config = dict(
    norm_eps=1e-05,
    init_std_o=0.0305,
    lr=0.00721,
    batch_tokens=65536,
)
Below are experts of layer 6 (counted from 0) of a mixture-of-experts language model. Rows are named router (the router's row for the expert), gate (a neuron's input weights, with its number), up (a neuron's input weights, with its number), down (a neuron's output weights, with its number) and show model dimensions 0-95. Each number is 128 + 24 x the weight over its row's rms, rounded and kept within 0 to 255.
Before each expert's rows: "mostly gets" lists some tokens that are sent to it at least half of the time; "comes after" lists some tokens at least twice as common just before its tokens as in all text. This comes from a sample of Wikipedia text that the model never trained on. Tokens count by the router's weight.

# expert 61
mostly gets: "°", "″", "′", "N", "^{", " ·"
comes after: " ", "–", " (", "/", "^{", "6"
router [103 105 141 117 102 101 117 120 123 105 127 152 109 106 110 126 112  99 119 130 128 115 143 111 132 166 113 173 146 118  97 105 180 175 149 104 135 124 151 149 152  96 170 118 140 159  69  96 107 114 128 116  92 108 146 116 165 103 168 166 112 117 111 155 134 130 124 157 101 128 130 133 113 114 131 135 148 148 168  95 129 122 126 154 108 120 143 131  97 164 168 181 104 103 109 132]
gate0 [138 120 141 126 173 121 127 121 179 102 154 110 127 101 129 105 130  87  85 143 165 175 141  68 101 160 108 114 112 110 142 123 121 164 136 111 179 129 139 122 156 126 161 114  80 131 132 143 164 173  97 135 162 100 112 185 163 131 124 131 123 125 116 118 118  98 128 139 109 105 191 103 126 141  95 118 142 175 111 109 137 133 139 157 140 130 144 144 123 120 136 182 102 170 163 132]
up0 [ 88 119 106 140 139 151 106 125 160  95 158 111 115 119 149  83 143 109 123 149 166 156 127  97 146 149 134 120  89 128 132 145  98 144 158 123 171 140 134 114 148 130 135 125 103 138 130 140 192 170 101 122 155 108 151 180 113 142 111 131 129 136 118 106 102 110 110 160 116  88 132  98 117 116 118 112 133 171 114 146 131 122 121 140 109 143 178 154 137 141 125 184 102 175 137 132]
down0 [104 128 127 130  99 135 116 113 152 159 127 167 135 124 139 146 129 142 134 110 143 155 107 160 144 116 124 122 152 116 114 127 165  94 102 171 159 116 108 124 128 160 138 100 154 138 129 151 119  94 126 150 145 114 107 151 137  93 108 109 139 110  72 168  99 119 122  96  90 112 129 104 141 138 150 134 100 164  92 124 128 144  98 105  99 172 112 106 121 126 115  97 107 139  91 148]
gate1 [104  93 131 168 122 164 157 123  96  93 179 135 121 132 139 109 103 111 100 143 110 132 127 136 130 133 135 192 155 154 124 134 147 158 141 127 137 122 134 161 123 144 145 140 169  77 178 121 132 129 156 126  70 114 126  99 129 156 135 132 128  84  79 107 146 116 128 161 132 101 159 168 135  95 106 139 144 148 126 139 108 116  92 115  95 116 152 110  83  99 171 123 154 123 123 167]
up1 [144  99  99 108 156 137 138 108 144 153 138 102 183 130  93 120 190 138  78 137 117 123 113 131 102 100 129 144 132 135 104 135 124 116 170 129 150 125 103 131 127 135 144 127 137 105  87 132 132 133 164 137 107 121 114 137 176 119 153 132 130 132 139 138  98 131 137 112 115 137 131 117 142  98 131 148  91 150 163 123 131 119 143 123 154 110  91 149 130 130 112 109  73 125 146 102]
down1 [154 139 125 130 101 101 178 142  90 114 121 113 106 131 140 142 136 149 119 129 141 135  61 155 158 112 118 113 157 131 106 129 157 148 121 140 139 104 156 128 116 117 140 132 157 123 132 128 135 122 131 122 143 142 132 134 142 188 124 143 115  83 169 161 105 144 138 128 148 120 149 115 122  59  94 128 126 148 188 103 112 130 124 163 112  85 126  90 117 180 118 147 120 133 126 128]
gate2 [124  67 139 124 139 109 134 139 117 138  92 125 122 170 118 158 142 131 122 137 147 104  77 140 140 105  84 120 179 138 128 107 128 148 148 111 149 124 104 131 130 100 165 165 131 149 129  99 141 107 113 159 101 117 144 164 126 120  94 131 116 143 129 105 165 146 119 140  91 117 159 131  68 128 127 142 114 121 162 110 150 155 122 137 126 146 113 139 143 124 116 138 106 121 111  99]
up2 [119 167 135 138 164 143 169 146 125 145 119  92 121 153 142 124 149 143 138 168 113 142 137 139 112 143 115 114 135 135 119 109 125 149 138 157 151 149 147 105 143 138  94 159  95 155  98 118 129 100 136 148 157 158 137 134 126 143 127 140 149 115 143 107 120 129  88 144 144 127 143 118 136 107 148 109 135 123 136 102 121 118 149 145 159  53 160 110 127 163 108 130 128 125  95  87]
down2 [119 125 139  95 120 148 143 131 121 120 100 166 139 145 121  87 126 113 133 105 157 173 166 126 114 115 126 113  92 146 110 111 118 148 104 159 135  77 128 100 141 122 130 125 147 123 122 187 129 159 135 125 121 138 121 147 110 136 115 136 128 139 164 125 121 175 134 112 124 112 149 117 152 147 142 171 122 118 168 109  92 140 114 123 186 124 107 116 147  81 180 143 147 184 139 111]
gate3 [ 74 105 155  98 122 142 122 159 113 108 113 159 133 107  93 153 133 170 116 134 137  81 142 120 113  80 101 144 136 119 119 117 128  97 104 105 127 121  90 156 129 121 139 168 123 148 131 125 130 123 159 135 158 147 144 178 142 133 151 119 103 110 121 164 148 132 106 138 143  75  97  81  97 135 145  87 147 165 172 107 118 116 154 161 125 144 109  83 182 101  57 121  94 157 116 141]
up3 [123 138  95  94 146 156 107 163 126 129 101 149 203 116  77 130 120 161 112 132 149 119  98  98 118 134 158 124  99 103 148 120 174  92 131 125 144 119  53 142 129 112 159 186 149 119 122 125 127  95 140  99 147 108 160 141 125 153 153 157 120 128  93 129 129 167 148  95 123  99 107 120 117 123 110 115 144 188 129 138 131 143 166 114 115 145 108 151 152 121 124 133 132 123 132 130]
down3 [111 126 139 124 129 150 101 166 188 103 157 168 161 131 130 120  74 101 121 118 146 147 172 150 112 164 122 107 122 140 160 102 139 123 146 120 153 139 103 119 120 106 113 156  88 137 132 150 102  96 170 183 180 144  87 134 156 145 112 131 160 118 127  74 115 106  90 127 110 104 111 142 157 164 148 168 138 133 153 156 183 120 115 120 143 128 124 112 119 140 136  71 142 150 123 122]
gate4 [104 135 104 116 110 137 117 140 139 146 130 117 103 164 135 133 171 154  97 145 138 142 122  96 138 120 131 131 141 145 110 117 144 124 111 155  94 124 147 151 127 145 132 109 114 157  92 127 165 154 134 114 126 147 109 118 116 114 124 109 141 115 155 146 125 119 151 148 136 110 134 118  98 111 143 114 119 107 127 154  63  92 168 120 156 108  96 124 100 136 127 156 138 148 156 155]
up4 [138 167  84  77 105 119 115 141  93 112 125 166 123 111 146 144  98 136 120 125  98  78 130 124 137 109 131 135 168 115  70 148 131 159 133 152 123 117 162 141 121 147 139 103 130 138  89 123 123 116 107  66  86 171 146 153 112 119  81 132 106 127 115 140 160 139 118 150 158 152 135 117  96 120 118 113 134 117 111 116 125 146 163 109 133 143 129 131  88 151 120 145 101 127 108  94]
down4 [160 123  83 149 102 136 120 126 128 149  79 123 116 126 105 105 150 101 173 133 112 125 143 125 136 119 177 136 111 106 143 107 130 129 123 129 131 141 175  84 158 133 107 171 115  97 132 110 163 104 148 124 123 102 142 122 108 145 128 128 110 124 114  54 131 107 165 141 160 109 131 171 102 145 100 131 123 111 163 121 160 115  89 113 150 128  87 119 148 112  75 109 175 140 113  88]
gate5 [138 130 121 158 160 101 156 122 123 133 131 142 124 101 148 160 110 122 127 115 132 195 153 115 153 117  92 124 147 113  84 147 133 153 124  74 125 131 186 144 120 118 146 130 115 126  95  88 144  86 146 135 122 133 114 115 128  93 148 152 124 163 143  96 115  98 103 133 144 190 116 114 134 107 131 149 161 135 130 107 178 176 130 107 131 161 141 113 153 130 129 121 146 112 157  80]
up5 [ 71 132 142 156 118 126 122  91 118 133 158 155 134  91 116 121 146 116 100 127 138 140 137 141 142 116 111 117 125 138 136 176 140 109 142 139 165 157 131 141 147 116 131 141 110 116 108 132  96 116 133 111  94 130 134 131 146 104 137 108  79 104 155 129  98 141 110 170  92 181  94 110 119 131 113 115 183 151 135 127 122 106 111 155 142  77 127 115 179 111 126  80 133  89 138 157]
down5 [104 120 112 152 148 164 145 135 125 142 110 132  76 109  87 108 101 134 156 129 125 131 155 105 108  94 121 171 132 115 103 132 156 143 137 146 136 131 143  98 119 124 113 135 136 111 100 123 124 112 151 139 135 140 120 153 137 136 146 170 121 185  96 133 112 148 157 129 122 167  81 142 136 162 138 137 127 111 161 169 114 153  91 179 118 138 106  95 184 105  99 160  95  93 144 133]
gate6 [123 151 133 138 111 136  99 135 146 119 100 141 163 150 123 118 132 100 127 128 144 161 132 126 160  86 165 149 108 154 124  99 100 101 126 131 128 114 127 118  99 128 131 157 140 141 143 162 101 148 117 114  98 141 172 126  89 116 189 103 120 109 111 123 133 164 126 160 142  76 147 133 117 131 139 121 165 110 152  96 144 159 102 133 143  97 130  96 136 128 149  87 136 128 134 145]
up6 [ 93 123 141 112 149 109 137 103 137 125 150 101 113 113 142 162  99 103 125 151 203 132 125 121 105 152  96 126 142 157 160 103 129 128 122 135 107 118 136 135 132 100 115 130 120 141 124 128 126 106 122 133 195 184 137 138 131 179  89 132 136 152 115 168 161 109 112 153 136 118 102 125 114 129  96 126 154 175 136  93 130 136 121 145 102 147 133 188 109  95 149 120 138 141 113  92]
down6 [112 139 152 124  83 157  85 133 151 130 175 131 111 121 120 103  95 131 187  81 160 161 117 168  96 115 146 131 128 130 136 121 143 146 140 172 110 127 119 165 141 120 127 102 123 167 123 122 108 107 141 109 128 147 115 123 108 172 138 107 116 142 115 125 120 116 130 137  88 124 123 104 136  97 149 115 116 133 134 123 105 106 111 148 108 125 144 166 117 121  86 129  96 114  97 176]
gate7 [136 142 113 110 129 102 132 114 162  93 169 150  86  97 127 113 116 140 134 166 122 138  81  86 122 119 106  78 141 122  61 104 116 137 134 173 143 138 158 116 143 128 188 139 111 141 130 119 143 126 138 118 116 150 142 171 163  83 118 155 176 105 106 142 111  87 126 165  98 151 136 124 133  93  94 161 108 109 137 121 120 148 134  85 151 127 127 173 151 117 107 153  67 109  93 172]
up7 [128 141 150 142 127 140 137 114 145  95 136 187 150 148 126 103 111 139 100 125 147  96 148 141 123 116 118 136  89 146 164 166 134 146 130 109 151 154  83 129 132 151 101 136 124 102 131 121 174 142 108 134  81 139 116 183 121 132 109 111 118  87 134  95 122 128 150 114 140 116 138 132 143  92 160 145 149 168 117 113 103  92 149 147  91 159 132 115 105 125 135 131 140 163 109 149]
down7 [137  97 161 109 107 108 140 133 135 124  98 127 117 127 126 158 127 122 166  82 109 134 135 112 132 111 145 136 168 117 146 156 146 119 107 145 153 152 116 134 129 108 133  81 103 130 113 159 143  94 106 127 107 146 136 117 148 142 124  88 103 115 111  99 133 113  80 134 103 143  77 142 161 147  79 141 143 113 123 125 100 104 177 115 165 123 137 139  78  75 135 104 122  95 148 125]
gate8 [130 160 152 130 151 104 101 147 148 118 144 133  73 105 104 141 127 137 145 125 101  93 133 114 108  92 146 105 134 160  98 119 113 109 155 116 102 113 120 153  93 146 174 130 173 139 129 107  96 131 124  94 117 167 137 111 111 168 106 161  94 145 171 124 176 132 124 186 119 129 135 140 143 133  73 155 132 148 150 127 115 108 145  85  81 145 148 150 108 145 106 134 133 174  98 103]
up8 [156 155 144 137 127 136 112 171 160 109  85 132 101 113  95  83 133 146 142 105 105  65 129  85  88 119 128 104 130 148  95 150  86 121 136 130 119 105 122 152 136 134 134 131 156 164 137 121  81 138 106  94 127 137 122 121 154 182 117 164 100 183 150 124 171 160 108 160  66 110 112 156 137 148 114 162 163 134 131 112 112 128 132 103 109 115 142 119 132 140 130 131 132 140 131 106]
down8 [153 142 111 155 108  79 123 112 100 181 110 111 146 128 138 112 151 129 153 148 144 132  93 147 115 109 122 132 160 124  95 140  98 147 131 106 155 180 137 122 122 143 142 168 110 114 114 157 154 130 129 135 142 106 142 114  86 104  86 106 137 129 117 130 118 145 106 114 159 156 124 116 136 131 134 111 117 107 137 127  91 119 146 137 137 121 110 126  78 113 138 116 129  97 182 162]
gate9 [133 139 118  69 117 110  93 152 148  85 131 147  97 137 102 138 132 108 114 132 138  95 135 155 151  99 127 145 152 124 107 121 146 121 117 159 158  98  88 124 156  96 153 149 137 144  97 132 109 166 161 128 109 154 103 141 151 103 113 151  97 161 152 156 137 151 103 156 146 175 132 136 123 160 181 144  96 134 142 105 145 134 171 136 144 139 101 100 159 134  96 160 104 146 101 134]
up9 [139 118 147 117 150 124 123 155  78 152 117 179 171 160 170 105 120  99 164 126  73 153 169 129 104 105 201 142 118 116 117  93 121 132 109 133 118 144 112 103 130 173 106 135 156 118 108 109 155 112  94  99 192 103 155 117 118 104 146 113 142 157 144  62  86 104 134 135 138 120 104 101  74 186 130 148 168 113 111 151 119 137 147  95 135 133 141 139 116  96 176 110 147 131 135 135]
down9 [111 119 123 135 137  81 144 127 138 127 153 150 155 106 118 132  93 141 145 107 101 142  86 116 125  92 147 155 145 105  75 116 123 112 132 101  86 114 117 145 124  77 143  95 129 152  78 119 118 185 110 102 149 109 146 131 126 114 120 106 107 131 197 112 111 155 140 125  76 134  84 120  88 140  88 102 120 157 151 112  77 112 134 130 141 154 116 163  79 119 107  64 124 113 192 111]
gate10 [144 115 127 134 135 123 107 142 146 128 113 111 124 130 164 147 109  81 167 105 116 138  95 155 190 114 142 144 156 138 145 106 124 134 131 131 169 171 201 173 171 122 152  91 152 116 130 125  72  61 129  81 123 150 131 137 132 154 153 110 115 129  99 150 135 176  87 158 130 134 156 137 102 157 113 127 134 139 107 116 115 142 140 106 170 135 126 126 114 143 142 131 135 119 122 108]
up10 [127 110 116 135 153 120 101 173 139 154 102 106 103 142 147 108 148 154 114 146 138 134 143  99 115 102 180 144 126 123 129  68  95 115 174 138 162 163 140 137 131  97 159 117 152 151  82 132 123  99 130 140 187 106 118 129  98 104 114 144 175 133  99 147 149 154  97  93 113 118 141 116 152 114 136 133  93 100 136 115 124 156 172 140 137 107  70 141 108 120 135 112 150 153 137 168]
down10 [125 133 150 132 132 123 155 139 125 114 157 128 118 122 135 151 140 191  96 114 121 166 151 145 107 120 121 175 132  77 146 109 117 123 139 125 149 157 146 105 122 163 118 125 155 132 181 137 132 134 134 146 145 116 147 110  61 132 129 130 103 138 120 135 115 122 131 163 163 155 163 138 128 157 139 105 101 138  80 116 113 120 100 132 151  86 159 137 136 108 144 157 108 124 123 156]
gate11 [106 110 131 122 129 149 138 140 132  79 134  91 127  94 146  94 106 100 133 135 138  68 118 134 106 129 146 121 102 122 127  85 167 126 167 101 162 120 143 130  85 140 132 122 116 129 152 151  58 153 143 142  64 115 127 107 140 156 119 157 112 163 170 125 106 153 148 116 135 125 135 150 127  89 133 116 181 125 117 113 137 124  98 102 105  99 115 138 122 130 155 128 109 117 151 133]
up11 [149 147 134 169 134 127 138 102 119 114 101 115 149 158 123 125 107 146 104 176 102 106 113 140  95 142 139  84  85 159 138  84 119 145 126 100 121 195 128 135 116 157 141 143 130 110 147 134 115 136  96 112  77 106 133 128 141 123  69 118 137 160 143 102 122 145 136 134 116 106 150 120 129 141 160 153 139 142 124 149 124 100 104 132 131 147  97 147 148 157 145 144 100 141 110  67]
down11 [104 130 164 123 126 104 115  78 116 131 136 169 127 143  90 166 130 184  81 129 125 147 114 165 108 133 138 110 125 167 115 151 112 130 137 109 143 161 164  72 127 134 101 125 149 142 158 124 171 122 119 102 165 147 127 132  70 134 142 131 114  93 111 143 102 109  92 100 103 178 112 132 144 167 121 150 132 107  90  99 132 158 136 129 139 127 155  85 143 151 127 124 138 151 105 137]
gate12 [121 149 121 125 127 158 140 123 127 151 121 134 138 190 129 169 124 131  51 131 119 144 106  64 119 159 149 135  96 133  93 133 104 115 163 119 151 154 119 123 139 108 111 125 118  99 113 122 122 100 143 122 104 122 148 128 139 159 170  89 116 134 136 109 127 123 167 141 131 157 148 125 159 172 173 134 136 149 146 165 116 131 128  81 106 144 145 120 102 113 110 183 123 140 131 143]
up12 [161 154 102 139 119 104 122 139 137 138 114 102 128 157 126 164 127 154  47 125  88 118  87  80 126  99 152  90  95 139 147 147 100 129 142 116 115 121 135 150 155  94  72  93 103  95 132  94 162  92 115 123 101 122 116 136 119 141 189 105 107 118 153 161 153 110 146 120 187 129 135 148 142 176 142 120  98 140 151 145 145 144 188 113 143 133  94 155 112 104 124 114 110 135 115 142]
down12 [163 138 124 124 113 154 103 123 136 141 164 120 190  97 144 121  86  99 138 146 153 134 107 121 113  87 129 140 156 106 145 150 159 102  93  87 109 132  91 129 127 131 126 129 111 106 124 129 171 148 124 167 128 142 135  91 133 124 123 101 142 143 100  94 132  82 142  36 113 111  74 129 117 139 137 153  85 149 132 186 114 137 124 112 149 143 137 122  96 134  63 163 102 164 111 127]
gate13 [134 146 167 133 129 165 158 157 151 121 135 175  85 149 125 124 106 134 128 128 191 167 130 135 122 153 153 138 149 127 125 137 135 146 162 122  80 106 147 167  97 117 122 163 135 130 140 102 107 166 108  72 161 131 145 113 134 111 152 143 108 112 124 150 139 147 118 152 130 152 156  92 117 149 137 168 125  92 156 135 142 119 111 123 112 136 165 143  59 113 136 113  97 176  82 126]
up13 [122 112 156 118 108 128 125 141 139 135 134 143 129 161 120 144 150 144 119 139 111 179 142 126 112 126 117 173 101 153 127 108 162 140 108 128 138 123 126 151 114 137 141 104 129 124 142 107 122 120 178 102 123  93  87 150 168 120 156 160 114 133  94 113  98 166  85 115 106 130 108 112 151 128 157 163 124 140 142 101 179 106 135 132 124 148 117 135 100 135 107 151 120  84 141  87]
down13 [107 136 142 100  85 133 158  87  90 185 146  97 135 114 116 116 129 121 100 129 144 104 147 105 151 141 157 113 106 120 179  91 180 137 125 119 103 141 158 103 141 142  92 129  98 167 162  91 182 140 119 174 129 134 111  79 131  89 132 100 126 135 102 109 132 178 110 127  89 146 128  85 126 123 153 109 133 106 103 140 133 118 111 128 148 161  99 120 134 165 140 129  87 134 123 100]
gate14 [143 140 110 143 115 142 126 118 192 111 107 143 138 136 106 121  92 108 123 115  96 145 150 152 131 145 158 139  88 118  89 135 162 127 150 113 101 108 109 105 109 129 109 122 144 134 117 122 161  81 102 103  95 131 169 150 138 113 127  89  94 136 161 176 141 135 122 116 125 155 158 160 168 140 104 107 148  98 157 114 169 146  93 180 131 162 132 120 138 106  87 124 126  77 113 119]
up14 [ 88 159 121 121  90  92 134  90 149 136 111 121 105 144 122 130 140 142 185 137 130 126 148 162 165 103 117 141 159 130 130 128 104  97  95 122 172 105 129 127 146 121  91 116 145 137 125 167  81 170 132 158 159 154 137 145 139 156 113 139 139 161 120 121 153  79 156 133 165 123  99 131 121 130 161 152 112 171 135 143  99 134 101 127 122 142 132 135 132 127 149 156 177 117 137 122]
down14 [125 137 137 148 106  48 126 102  97 108 123 126 164 185 131 146 120 141 108 155 110 131 127  82 110  95 182 169 171 117 114 107 118 110 144 126 100 137 130 136 144 127 124 158 104 128  89 172  97 103 142 116 145 144 165 109 140 144 128 170  96  97  84 146 140 131 161 117 146 186  92 138 105 132 179 117 103 170 149 120 130 142 176 109 111 121 112 167 121 112  95  88 168 147  98 156]
gate15 [143 155 176 149 134  97 127 124 149 177 135 151 141 139  85 127  73 161 120 144 106 113 136 159 167 112 116 105 147 110 137 140 140 121  79  58 158 134 155 116 162 156 151 109 153 102 125 136 114 103 116 111 124 109 138 117 146 159 158 177 109 118 129 150 176 150  96 124 118 127 135 134  95 148 151 120 137 143  87 147 103 157 110 167 110  66 147 147  98 156 147 127  95 139 106  97]
up15 [ 81 110 105 136 126 124 151 163 108 100 139 140 128 139 155 136 175  74 102 131 153 135 114  95 125 109 147 106  98 118 133 142 149 140 167 181  98 127  91 118 117 103  99 171  99 165 129 164 170 172 118 166 136 163 100 137 130 102 117  69 107 157 126 126 125  87 167 117 124  77 114 137 173 112 105 119  99 145 119 107 170 123 141  96 115 186 106  82 156 109  99 108 178 132 142 168]
down15 [106 129 123 133 158 130 127 127 146  82 114 153 129 103 104 150  95 104 143 142 105 102 140 158 101 183 150 114 134  81 130 140 193 113  58 139 101 113 116 112 132 118 116 113 107  94 156 122 114 149 109 145  96  94  95 144 151 114 134  86 126 126 166 147 166 168 101 153 113 151 109 107  85 114 143 104 161 162 142 123 154 144 147 157 101 100 102 149  99 108 145 107 159  96 155 116]
gate16 [142 109 179 123 133 118 108 107 170  78 141 141 119 124 114 133 155 150 144 163 114 147  83 108 106 129 148 143 155 112 131 123 161 141 146 122 151 126 100 164 147 121 146 165 167 160  99 177 146 168 114 107  75 183 124 118 136 145 137 147 109 130 119 144 155 162 190 147 106 180 151 156 155 122 158  75  99 141 125  89 141 103 117 192 135 159 117 118 121 104 124 137 133  98 157 119]
up16 [119 105 136 172 158 123  62 104 172 125 126  96 134 141 112 164 144 136 150 114 113 108 127 133 116 138 132 154 140 167 152  79 169  86 127 130 122 154 112 125 111  90 119 158 172 148 119 127 122  88 136  78 112 125 116 155 131  93 128 139  95 130 164  99 160 141 180 146  91 166 136 151 133 112 179 141 122 112 155 121 140 113 159 146 129 126 160 134 148  89 136 111 128  78 196  83]
down16 [117 126 141 147 187 161 142 126 113 135 112 106 112 105 111 101 113 137  96 121 118 112 126 155 126 114 107 117 107 140 142 128 154 118 122 122 129 130 148 101 152 110 103 150 115  97 124  86  98 157 128 145 111  89  95 118 127  94 110 137 125 118 106  87 164 141 115 109 129  97 166  92  99 127  62 115 131 140 123  92 106 151 126 124 161 115 151 147  68 119 110 133 124 129 110 150]
gate17 [132  96 118 136 145 101 123 116 139 124 146 155 133 114 144 137 137 107 155  79 168 132 151 133 197 111 104 151 129 177 142 129 104 112 160 102 158 142 154 146 161  73 125  80 104 101 105 140 121 126 134 121  85 115 139  85 114  97 178 168 123 150 101 112 137 114 131 148 115 170 121 159 123 116 147 128 111  85 173 183  74 120 119 143 102  88 138 130  95 121 123 152 177 124  73 114]
up17 [150 123  95 123 130 125 135 108 120 141 118 146 145 131 183 107  87 111 152 102 174 145 116 133 165  97  92 115 129 127 168 113 149 118 136 107 170 136 147 105 148  72 155  97 132 144 133 178 107 133 122 137 117 100 155 119 113 115 178 112 150 165 129 151  89 121 180 129 112 139 121 157 123 125 122 129 144 125 139 127 104 125 160 161 111 109 149 132 122 104 122 118 155 139  98 111]
down17 [141 133 106 152 131 134  89 144 108 150 135 155  89 111 107 135 116 132 118 156  91 124 141 127 168 156 130 158 114 147 103 170  82 160 148 130 146 182 188 104 146 140  98 108 143 140 107 109  99 142 134 104 149 122 144 134  67 143 117 137 126 109 108  85 128 166 112 156 162 146 113 139  83 151 103 118 115 159 149 166  93 118 149 126 135 103 132 126 152 116 120 124 138 140 140 114]
gate18 [169  95 159 120 153 134 109 118 156 122 148 172 130 123 122 107 149 112 112 125  98 127 116 119 110 164 151 182 140  88  85 131 135 146 172 132 122 126 106 123 134 138 129 164 130 115 150 133 141 116 116  83 139 125 134 160 120 131 142 156 113 147  78 139 126 170 133 114 148 161 126 120 105  83 134 114 159 150 159 171 134 145 143 158 104 117 104  93 166 123 118 129 189 161 136 145]
up18 [154 140 119 125 126 153 146 159  95  88 122 110 103 143 172 135  97 130 127 135 100 109 131 108  93 183 136 130 125  93  79 109 137 130 143 172  93 127 106 149 182  89 118 100 127 141 100  98 118 151 155 105 172 122 129 135  82 123  73 147 144 136 111 149 133 158 139 125 117 145 117 123 105 129 142 165 111 123 124 119 108 168 102 121 136 136 126  99 133 128 137 167 138 121 125 155]
down18 [ 97 121 151 113 135 143 152 132  95 117 132 140 151 183 168 125 111  76 108 174 117  61 109  92 121 116 139 145  97 129 130 136 106 125 136 127 137 104 130 136 139 120 156  97 133 170 111 149 141 109 104 116 168 135 130 116 161 111 105 110 117 123 139 138 162 198 142 112 126 167 163 128 127 157 138 160 161 124  99 118  88 124 117 127 137 148 110 118 105  85  88 123 140 145 118 107]
gate19 [163 154 155 127 139 102 135 131  90 165 121 197 165 105 148  97  91 157 100 142 127 132 140 145 171 156 136 105 103 141 141  88 112 166 130 122  66 168 128 107 132 133 156 130 140 189 135 126 151 101 170 129 123 131 157 132 143  98 137 163 123 116 132 175 140 101 114 126 157 120 127 166 164 129 146  94 144 120 123  63 127 109 115 133 127 127 123 127 136 190 137 146 128 119 118 115]
up19 [144 138 141 116 147 132 139 119 142 113 119 157 134 138 127 112  94 138 132  96 135 122 139 149 134  95 148 172  98 116 123 117 106 118 131 181 155  91  97 119 130 115 188 153 174 102 144 105 148 130  89 120 174 113 195 119 136 120 116 123  81 137 145  96 112 150 128 166 130 125 159 102  62 124 121 144 123 110 163 115 139 155 123 136 115 105 135 102 122  97 174 118 112 117  89 156]
down19 [115 122 152 144 124 131 118 157 128  97  93 173 125 100 151 143 120  66 147 137 133 127 142 148  99 169 134 115 149 147 133 139  89 171 135 116 116 139 119 137 118 113 131 114 130 142 138 101 116 123  94 127 133 120 106 104  70 118 123 154  75 141 116 131 149 164 115 127  68 135 130 135 171 138 142 129 165 138 159 135 109 118 110 124 103 118 125  79 151 142 129 153 110 119 164 120]
gate20 [118 173 127 156 121  94 137 127 131 159 141 148  97 126  90  98 131 161 115 142 114 126 106 103 124 107 127  93 122 113 124  89 134 171 112 145 108  96 120 113 114 117 104 106 143 115  91 126 107 135 100 124 140 140 175 124 117 117 143 144 117  90 177 127 133 132 129 146 156 125  85 101 133 117 125 108 115 126 147 167 119 140 116 190 115 134 127  96 165 121 130 117 105 114 148  78]
up20 [ 93 115 106 127 158 136 122 114 197 138  87 100 153 138 150 144 162  75 135 123 123 102 139 139 125  96 127 116 103 103  98 146 130 107 129 140 156 154 119 114 150 127 131 128 105 117 172 101 173 109 142 113 113 125  89 118 145 101  65 129 113 158 138 127 156 105 120 108 144 127 154 151 117 131 181 146  96 131 117 112 125 141 149 113 146 130 128 146 180 141 118 123 126 131  91 132]
down20 [113 108 136 156 129 126 120 100 115 111 134 105 125 129 121 130 139 103 149 102 173 170 123 178 158 142 106 109  90 153 162 138 189 139 124 144 121 109 128  84 117 134 124  98 152 154 111 102 183 129 141 136 146  94 127 119 145  92 133 120 158 123 101 115 150 111 153 131  94 122  92 116 133 110 149 160 137 119 149 134 123 148 105 151 108  80 152 140 128 120 152 153 126 127 146 133]
gate21 [121 104 134 138 121 179 103 125 134 140 132 123 130 144 121 106  84 140 123  80 150 100 138 141 134 166 112 117 122 135 145 153 136 137 115 123 166 143 107 156 137  89 119 139 170  96 122 140 101 120 135 105 118  89 172  94 151 122 169 162 122 133 166 134  92 146 140 130  96 124 105 128 156 131 100 161 148 161 166 148 115 138  86 167 137 109 115 124 153  96 155 142 150 121 144 169]
up21 [155 142 136  89 145 181 131 112 114  92 105 131 139 145 136 136  94 140 121 162 120 114 158  71 152 139 133 153 182 145 113 139 108 131 124 137 102 114 139 157 120 132 130 116 140 107 156 141 153 102  95 136 113  98 154 161 126 115 103 107  99  95 139 141 160 115 127 143 112 113 120 126  61 168  90 100 131 122 138 123  86  91 134 121  85 153 114 102 145 173 144  89 145 139 138 148]
down21 [107 102 153 119 139 102 127 114 136 103 125 164 125 155 103  98 123 141 176 152 121 145 135 177 126 124  90 111 119 134 111 113 129 126 125  97 142  90 114 144 127 102  91 122  66 219  92 134 146 103 190 135 128 135  94 139 115 139 118 126 119 125 126  89 136 150 105 127 130 114 119 162 114 114 136 138 110 131 161  97 130 112 122 107  96 118 139 147  86 109 144 134  90 129 145 118]
gate22 [117 151 151 119  92 151 138 109 131 125 148 137 106 140 113 116 123 122 134  74 113  87 148 162 126 124  79 113 116 111 139 101 132 129 105 140 139 137 145 134 166 117 131 124 125 158 138 135  87 129 125 100 144  98 127 111 140 124 120 144  65 153 131 122 106 136 110 167 111 108 118 127 117 147 122 110 162 143 130 100 121 152 129 143 134 139 109 174 133 145 127 136 139  60 103 130]
up22 [123 126 170 117  67 136 138 107 132 114 165 133  93 144 154 153 140 139 127 127  92  74 146 146 136 119  99 143 125 171 139 122 156 103  98 153 134 111 162 146 129 125 114 128 150 132 188 150 115 114 129 127 173 117 129 153 133 110 139 133  81 171 139 127 117 111  99 147 129 105 115 134 108 130 141 141 118 119 159 127 105  96 117 130 140 148  90 144 117 154 121 131 152  76 131 124]
down22 [108 120  62 150 122  99  85 137 103 133 132 102 121 152 159 120 112 125 133  61 126 130 129 122 167 135 165 122 128 139 134 134 136 122 107 115 131 130 142 150 126 141 170 118 124 123 119 155 172 139  71 169 116 133 143 147 139 179 140 132 160 110 135  90 149  99 109 126 159 147 119 125 102 147 121 132 129 135 103 102 121 162 120 128 113 107 143  93 161 118 148 123 106 111 151 151]
gate23 [144 124 131 118 103 151 141 165 133 130 135 113 121 135 102 144 113 136 138 150 145 107 120 144 124 136  80 125 131 123 139 163  87 103  98 140 109  93 104 142 120 151 118 144 114 143 130 144 152 115 129 114  83 109 164 122 152 145 148 163 104 135 120  85 156 134  99 150 163 134 154 163 105 140  79 150 136 120 152  95 115 104 129  99 138  88 125 104 116 151 140  79 118 142 122 125]
up23 [135 117  80 144 124 165 106 116 159 125 149 124 112 145 100 134  71 133 136 130 112 169 121 174 149 130 119 123 154 160  92 169 113 125  95 182 107 133  70 135 109 123 140 115 153 130 163 141 138 115  85 152  92 107 122 117 123 122 137 162  99 117  97 175 136 101 121 151 175  74 103 144 123 123 104 159 130 100 155 111 119 116 105 107 131 116  83 127  72 133 134 103 120 126  93 126]
down23 [135 140 112 122 133 143 152 132 170 138 137 174 123 136 150 128 153 110 128 150 106 134 141 116 184 103 129 158 150 178 114 170 127 144 104 123 129  49 183 149  83 128 117 137 149 155 136  79 131 126 151 134 130 144 133  96 131 111 143 133 140 109 148 121 176 130 143 122 130 153 165 103  88  89  83 130 132 109 207 132 127 149 211 123 133 152 146 125 139 103 135 116 125  91 134 133]